config.toml
n_layer = 10
d_expert = 32
moe_layers = [0, 1, 2, 3, 4, 5, 6, 7, 8, 9]
norm_eps = 1e-06
qk_norm = false
tie_embeddings = false
beta1 = 0.9
Below are experts of layer 2 (counted from 0) of a mixture-of-experts language model. Rows are named router (the router's row for the expert), gate (a neuron's input weights, with its number), up (a neuron's input weights, with its number) and show model dimensions 0-127. Each number is 500 + 25 x the weight over its row's rms, rounded and kept within 0 to 999. Numbers have three digits each.
Before each expert's rows: "mostly gets" lists some tokens that are sent to it at least half of the time. This comes from a sample of Wikipedia text that the model never trained on.

# expert 110
mostly gets: ")", "),", "\"", ").", "\".", ".\""
router:495499474497477514512472534554509468505530513510514499515532511479498483523541520519518512464541560498479508510499500445451509487464506555534484510528539476486491491493529524531489516516527483494517463468496497509484508498468517531500491481462510488512486498524463512534528465542471508501504513496491487490526507528500457523525514575486497469517451495485503491557501481547532502471470
gate0:494459529503491490521499502496514485509514518477534478466502517534505490504491492524517528508524491467481505499517544521501530488522486509519466494477520482484511553510469470483523502476417511508501486496460483544509495479487485506458470520485492541491505494524554478497523489511496533560503494534507537513561562507503520491487518548501529493459510531558492483523559499488529487491494
up0:479483468459510490487459517473509540471501503454482502487525522476525513509505472468523452535536467484511517518494476530511513484492506520530498468491491479489485548507483455502534511509477504499487514510552441499504484514505505490472501548501492509478491517523507502507546493537542534514484523522473507507505552488498584521495526507527495564503520483477513492509533549532506495538498
gate1:550476478514475525546477494487485528486505518478488493506519479489492514525522502501547535524519522529539569503509538466485580479501493473495496499519511477484472483506514479509516498503505489521526565471463535551504488485464517495492518496509495507530469546494454464442483488500491495489494495491485468490486507535516518495492481522488508514512528479512507470422494479483540502502485
up1:523518510442508478573474485490502484501547497505501514486551487478519490468458581523525529482478517537501484501486489489531528492533505495491488533503504524519494448485531529453500505509493522533525532451485493517489476503442493492506466473488497503526495557485491501456477483474457478530500501508487486484478491494471489488492501477512477491503496534515469452502509535532518512473504
gate2:495472532465510530465474525479516500519477516505486556524491500505500561484512529513479512504488507486518497503464542507479446513497510501486472457514549471516506471480449493455488514494522488492479520513492509537484516547493512512511480475549467516524507499509526546529519524530491478518493565505427524532529514538506489479507481497534522486492463499519508477534509520475516462484512
up2:517512477533493450503494529509483515477495487499499505471525483519529526514539479504554496508528541522498456471533498525481501470457471540519526498483538514481502450533493513489517515488512512494472509508493489518485523499528502546500475522533441484468445484524492484525520515480493513487543504546523439494470519480517485528478522530445507475564500502489467541517500519491514499494516
gate3:469471504484511490485515514501476528528515506532506489502512423499474489543511493493518463480474496474494456517541520493446490487462508463504482482493500478474522489464479499483533481515526485459506512484504509508492519524505457485492514534463563526496462518491514454480487481540488522508500491486500509545481528567499430540496490503518494486490469510483494523505517519502457481471548
up3:541466480492533507448462493505536434474512494501480495461429492488489488508540525497535498477529536529509501499503501523455488555450456484524454512460543502529509514513533489493493505522495505478493516560490518510518505490517517527531506498525498512493550500508518509496490524521496459484480511534481464466530468502533503504535511513506503488509488537499505500504510491474493534452476
gate4:458513525517492494478470519518494498479489479505493490496455497500465501511500482479520490508514462510519555516480531535493529513472508536491508515520468477472514511495474512544489522543475482532542443490488501534460465477537491489481547495519525521480556457470504472500515496485487464428526500520482483525478558478488495482514522506544516501483485470463494494519498483487549494534476
up4:546508525481501528519507517463464492512516466464492519511475510497509516520524484486493515528518526493529538519539494485478476496531495521457485513513501447549501468489502453498503495501569527505511490519467515464489470489556526502494522505445518515494520510491481498490527469501520475495514492467471445529498536464513472479469487534500470495517493524475500516472496544511519481451436
gate5:484492484457446510488516499505474498476512533505529463532508475506489556498534506532545539490509504477527437508489486491519454509509556504491549519494541470497495477477520504519475443463539499489489467492544478503488466481523498529482447483491461503519530494511531489542476516514513495530527490508516527528492494528528545487472506519511525481504477501483496476481539494518497539514485
up5:539530490522497543513487485463476507534524480517449490513483442528474485572483538486456487463539490507517522523522495515486534495524506504504463492501482525484503469524518533500518458486501504486537484517484504518513502534460500517509499444467519468468519497485480514447546483490474502520525469475552475513534500473518524481488495520494471494501512471513495489554500468467499469493499
gate6:466498485532463466514504477484458459482514503490493496516520538508454466493531524529505517512485488526467491499548500497464454540501487488505505517517495530506535509473529499533517496477514501497502520511467539558502536453506532517505459482532514489478516502502469472493518560536532505535513536449506467477506470534522474507468498507514521523503488521488493470444528526481470478524516
up6:487487500509488548466457502507552541502510510506482529502496494506434519539502494511519513484515484480522532481516567517501492527492510503508509539496485500515494522467502492470495512506498506505525471548478527464526539530472526511511492507484497515512494496524490499507528520460511451503545506452484457467537466456483506477534463455509463510506537483498512509472519575487528491501474
gate7:518507525492480513490523498491516520522541513492480475497500506485473543492475497509464505478487459513521511484509509489497445521494469529508536511518534474473479509484515490525532464521478502497511497540514557566461535485487518482529501482489524506552524502499437492504449509467462477514500519518459465510508511534495456540462484511500522528542511450508486513509510468447504465505505
up7:530536492530512568492513482554453493508483475524514475540455496438524473518531499498520483506489477502502537495502518503497459552536480511508497521484512481485507463492498519502456489478524540508571506530468502515543503465561532503477469508499482502508454460514508521488523496497511527508522494523508482528500544487477508500477510485496512512485489495513520503535481478470464483464527
gate8:480501487490485500516503544504462474507508513493501574488485557488512488452497552491533501473467493513506538517534502500464476458531499464509501474505509508528515523496501464532471532462535488482463478532486524478531543526490514490529472531516506499484491470488497502510510485525499518560465530499462479509532450473517514506536537524491528490494499525477457497515535490514513455523486
up8:513476487464454476520493533504487462507484500493485507526535491451454497520464523486542486498478427480486503495494535506491483509520473515457437459471488545517487509534469483520518515502475512460490490512537509503509509521434501517483470523499500503509502479493495537469490525525508499476470486530460458520518500525533497484515492500527498489489497480454475525499507453469560522518502
gate9:470521480508505489514485537535523478472552478518489493503512545512517504504495498515506507503529540499545453484571496504480507501480494481471526497526523486513518452478487493494487521480567488545506523508487468516451520509485528484539536446508529517491510523489485503499459530514512526494464510501470480494488499516564432500503451522488502502502497523514517491513495540473456482483514
up9:517486482516505514469498457522499451527541503478523476485508504505542445512501528466469479510530521560432543503521519490446484489514507556547469471485488489486490470490503535507481504494502519493492520458539436468554508517492492499473507525481485489521506510500497521499481471500495484508504492498506476506491473529461485514505493534504488518495467515490438524543530487517528480513493
gate10:550520481476532441487470550514507522498490508472486538487489506507527477488473535498482490493473494461561536481503548494511509521510526494465501511499490525520494513522510507505518461512510506496490530474444480519443472476499480469496523519479486501510520491520523543526516478457485486478506498506444458503496537453472561454539513462537502513515526504483482481502528501500501489483503
up10:490538521518529505534512503467451493507479521510496472464538525513497491469492522521486496488508497479474541452478516485525502492506478507456518538503449489528474502507518532459532508496519506492499506500448514508480504520506518508524515491491505473506547500510495526494509510440462498510526499477511532515471563472490503522481396459493479518483501496501488478506506517501445555503491
gate11:551460525500499508494520499513486481477516516469509518500473517531499498509551515499500503483513484463487463478506474481508525489472481489511501483527505506525511493503497462485527516465447486501472481492538504521482531472476482492503476443476487502451543501474480505484484531483496490517541513492551500490502511498557546486498510510484539453505473457502500543416471431510505476502505
up11:494515542499492513502526510480538492473519519486519484478477565528515460495494465469522506548484498473518549537516507497506484527520470483510515514517469495488500462502506493517510520525532480567494466519489521406484512545513500469551487484501507523492493512485472548489509525485517499488477499503545479439509459508517444482504479483520477494520507499507493512529477510471490506489525
gate12:530471473478513538488461545500511501504463502453493478487505524462499534523503517496483510482534497490528532500462473470526476467491547490505516505508503468496512463530499508528493507482499492476457523497509554568527523424491466523510521500466489504493498493499530503515482505517523529494521459497522548513496525506513492523497532513499479469477443517484513508498499459552474525508455
up12:514494481509542493462506502503502496485530500481532487486532549491479476478518495514508539491499512455494501487478511520504528481462511453471502452478505493495503518474470509471499508531458515456498458491522503541494540507512477465514511471514511509441510467457480469493522507501453522487524469507490533504478556508510469503465511490506509466499454453453515519466498530507440544522494
gate13:449465502549473465467500518508565468531504517543517495520528591483493476518479539524502474509519504491505525473466500522448501491489502473508532540520516476500521479515499459512518497462552518498518496508485509489465551459496525489494527498481488470517505507540465526475480491520518538528524481518495492508495527508514468502496533540505524497496478508510495490500516487512478485463462
up13:509519518504500520531513536531441501453485513463483514484552485499505426493432464510512446498497443532508481506494486506507455501544517453520500520495506511493515492511486511522506485521559539534525504519497495518471460535508481500484524505475521499508529474474477505498498486480486480490498511527497502480497473487458538451478508463509492499528532518516490554494517518475495504501528
gate14:501456497526499495475531502484493507532490522460498471493495504468495505525507505481490504470518541500516515471430504516471507480461551531445496491514502463485506482489490499508505477498538462470520447493481507536500490496491520462511499459504509550465509519499488520486496534486492483495504492469526484543528513510454527494504514468573522482480518513525480501567495466473454539514520
up14:473518491427465474511498506487504522486511491522497535510525489495507537449494531533541502520521527496492464509506492495475488560497518514503513530506508543457445520515473492563499465464538526528487573487505499520490500511466491523510447502514512482520507533490532491502523490524500516505504525484492489488459494521496531462513496507490459501465508503533502467509544543510542519500500
gate15:511480481466554463500509519529469487522438549499463516480524490538532501506474537537543515521535498473496520505498490498487508478499526520520469497497557529541526502494460512496457484466486484493489494462546483467501519465462501481461500474530496518447497507529487556484533459516478484499495516486456506522505490521471518535508525486504474482479527529496485499513474493512510512469481
up15:466509531495466513456494515498481530509527473492486446511523499491482517537549533468463486491505541488494493486476508541511507460501517488546486506519502476499515466537490466463525517478489505551504541474471520492489451517511498509510549501491503491501530527521525552483491467531482485493523491476524489486505558464490508526533510514537478490551485487510509487521480484463452456467486
gate16:499506499538511486514495526466506522499512481527470520524510519513471525498499473504531482555506502498493475459542466472498504473465494471475504503511537510469550483499442505502528535458485510493500473504487486493496504507491503509498481534457519481477468538502494472488497493481475544491505506512537536534508478488430540490479527480496500486536489475518503524488528501511399494453524
up16:495496503518503493577557533494463463494484481496477518536519498514455539506514491466497526534506483491489546508493528538505530521502508467500506540489477506500491472514480480496475485500526498517525508532496499535461440492513517491484541529522513510540496496452519546516497489481472478495484522506490494463489499539549539529476502471438510502513501503488502518448513493533473522541515
gate17:556516505516467478529528453521465522493479542487490544480511501457490508565526491525513532489523529531495526486486482457496486493484510492510516504497503518513479515453532486483526501483510502526492496531549478513481504478566473508502484456519520503464549517517480496513497513517502479491430484490498481463537516513486523493532471469517516476470496499534482461458529501495472458489496
up17:518547507508477429521564526500498499517466519484518531495515483489475461522482498533467546466476488505493537461442499484485523487534485517489519494475523547511473549483506499488532496508465467496503519495480499518484457519477476470529478510530469496481523496509523496501498472517481541533500532508530497492506506487461527465523500466493515489500497503523476489567487466510523523458529
gate18:496534528459466504523516553494475493484525524488491491510496518526521495545498513529510516544454531506473505466497476526483505486539505514501515497491546517513494515448532514505476528434502494476452496515493517544505474448484492482515523551528488520487479512504519553520477517510471489530510536538505495508495503483460503469530464457523492486527530495484489498519490499512461545465464
up18:495555487489512534509466504510559498501526479522490492432543494532525526518476490473515503497447492494483529467460527513506517481502526484491505504480508472462489508478493522526493503519490457490499510466475460441520536524527508491481531504493494485514486544505514480539577513451484514507516512519482508467496508488485483510532467497484494478497579513491502497469520481494522513490463
gate19:480569511474510479528496505519499509515516524480543502481563505514497474499490482524519434493532516516467512517460530462480473554517490509541504506501521480484513495475499496518471513500532511487511464521473494448520512524515483495504518498531515500550479507502505506516532514486485440517519500485465460470495503505512490489514485464460508485534528561515462478523563525509507525473500
up19:479532510524478497485491531524501526513498480516527466482508519468526510478504450453478394531497504470465474483524530532507499490524468476498496456494500496469524507441468517485454528491491524474507486537542493496523529502515522540499492473572520503485489477493515527508489516523512504490510501517494492517507481488499513502502514484511503501519502465470490547484463498467449509531530
gate20:506502502504488470493501526504490542534523485494510480478512516515485488523509501524492478486509528550505482478500518471488479501504519475470450540510473484525500536497437502474502508483553541549511530524485562457457506475459477519498523521528506510489494488523513544484495499490512467480492481497474479454512499522479508561504469532492512474447499528483472533496483506483465441487461
up20:492489499514538568560453478490523497489507532519485500515501496530532504495487452490472541474501507561494509513490507540497544555523514518498497533470496488489502556514529515484457483541475488476486503536504497503484519547507534502485494511472486513545539473500482485480469512483504499519555475481504526510476525517487485473503521527514489524455488515507512467512538471506543531477503
gate21:525528525489491455494514533507458524508487441467505513541522487497507489425504476477492480503472496504498524476481529498512469495528547497522506522513493483512535508518510444552471533496525536483490472522448536508482518522495514541501486544485530488460491494507507485492501455520503503519522501539504539518508515507438559525492511526478490500556534526474486493501502508485496499482497
up21:490513471495503486527496490455549470522503504507458538514515542505487507485532511508511526475495480508506465490524480486487514485503493482502476480503481491506540488482500521507486456486557530471494527486516486490444531470491497515533456470533493512477473489503489490485455558515506480489482492454449503513513502489595507547472458563505493504487502474498512487455512479502487476505504
gate22:505499499490494512569438485509518468499522495489542449476496511506497525500487511524506544477577495498521492459535465512544507503517513510503504482501462508517503456492489509490505508487464479488510526469500472511503487446499489492467497474454503502505491499452465509488497536496533525523478479513511521448484508519554537537480559486538528533456505504485502463484507499509502484501513
up22:525526507478477517483490483522460560494476534524496439513500461504494485466485477513504499537531482528520540486495537502539489509492493513506462470509514543489511456506510463492493512458477513495538514494500482495553494511537502472457537464460511493500491495492447445539470458508545518477523457497516521465470478500480524465486536492538523495489507501493504495501487506535496508536496
gate23:483499508493501514521469523480534444492512476467504516508487474506492511503502503519511479477492508517549493477439471454473486509499511528519523501516456515463522513491513510471492507551495489492499487470500493516491450524486476478494541493505509487481499523470495443507477478439481489495487533518480510498547563564491523506499488496508541489513461537478480477542507525541501555461482
up23:498526508524500512529501491513510494526474528522499504566447562477498524521527448498476502495515485465525531507468455457544525495499478452486517460524499519522519514480489506477525507483497489471527486491575504505499521491468459505510495501503518509525471489578520516518491476480471507507497507507541481482523524506457537456504536501483500497479502541499508518475507485534489524487523
gate24:504506552486503489524501481485563514508510531490477496505551510496521510544498504537505495536563445515503504511520531517529516489498470507495540505551523498469536490477513526555510479468501522519500484519470529527508502531488504468469489516510491499541481534511463495477476470462507522500473502526517508568520491537506483530528479491494485483447477500518505488518548524511525471494538
up24:479533514443520535491498512492489474484499490497474523502508508522492491446474525541489488500514518512502531483487483532466481501517509536537498515486493548518456477481517453520496502504488446576493486495530509484534491487464495486523551527506460543506514480461512521523507524461536500535519531451477496518477514483512520486530483497520495535493473551487484481486510533485539507462483
gate25:491504495495516515490496462490477487458473511481531463507469473501535496587522488481524514501490515486540494508475448498493492489494503468481568492495491525496533496547494499497496536488470476441462502508490502505471499476497492518497459490470498474452516511532498482493488485486476519546517484443512496540494480512476484467519487475515508493504479498506496490568538495451527537508462
up25:513506464484479476499457525488466489466488469547472461494525502509483487508528513522481501498537527524491469507537492482489506505517549488511492541508542497497467486472516477528497459510524517510516507497533516502482543486493514500448527484442546507507460535446492507490522487575532491512525467480463489493483501495493498493502499537507503512509426485477501483554507484517536500476491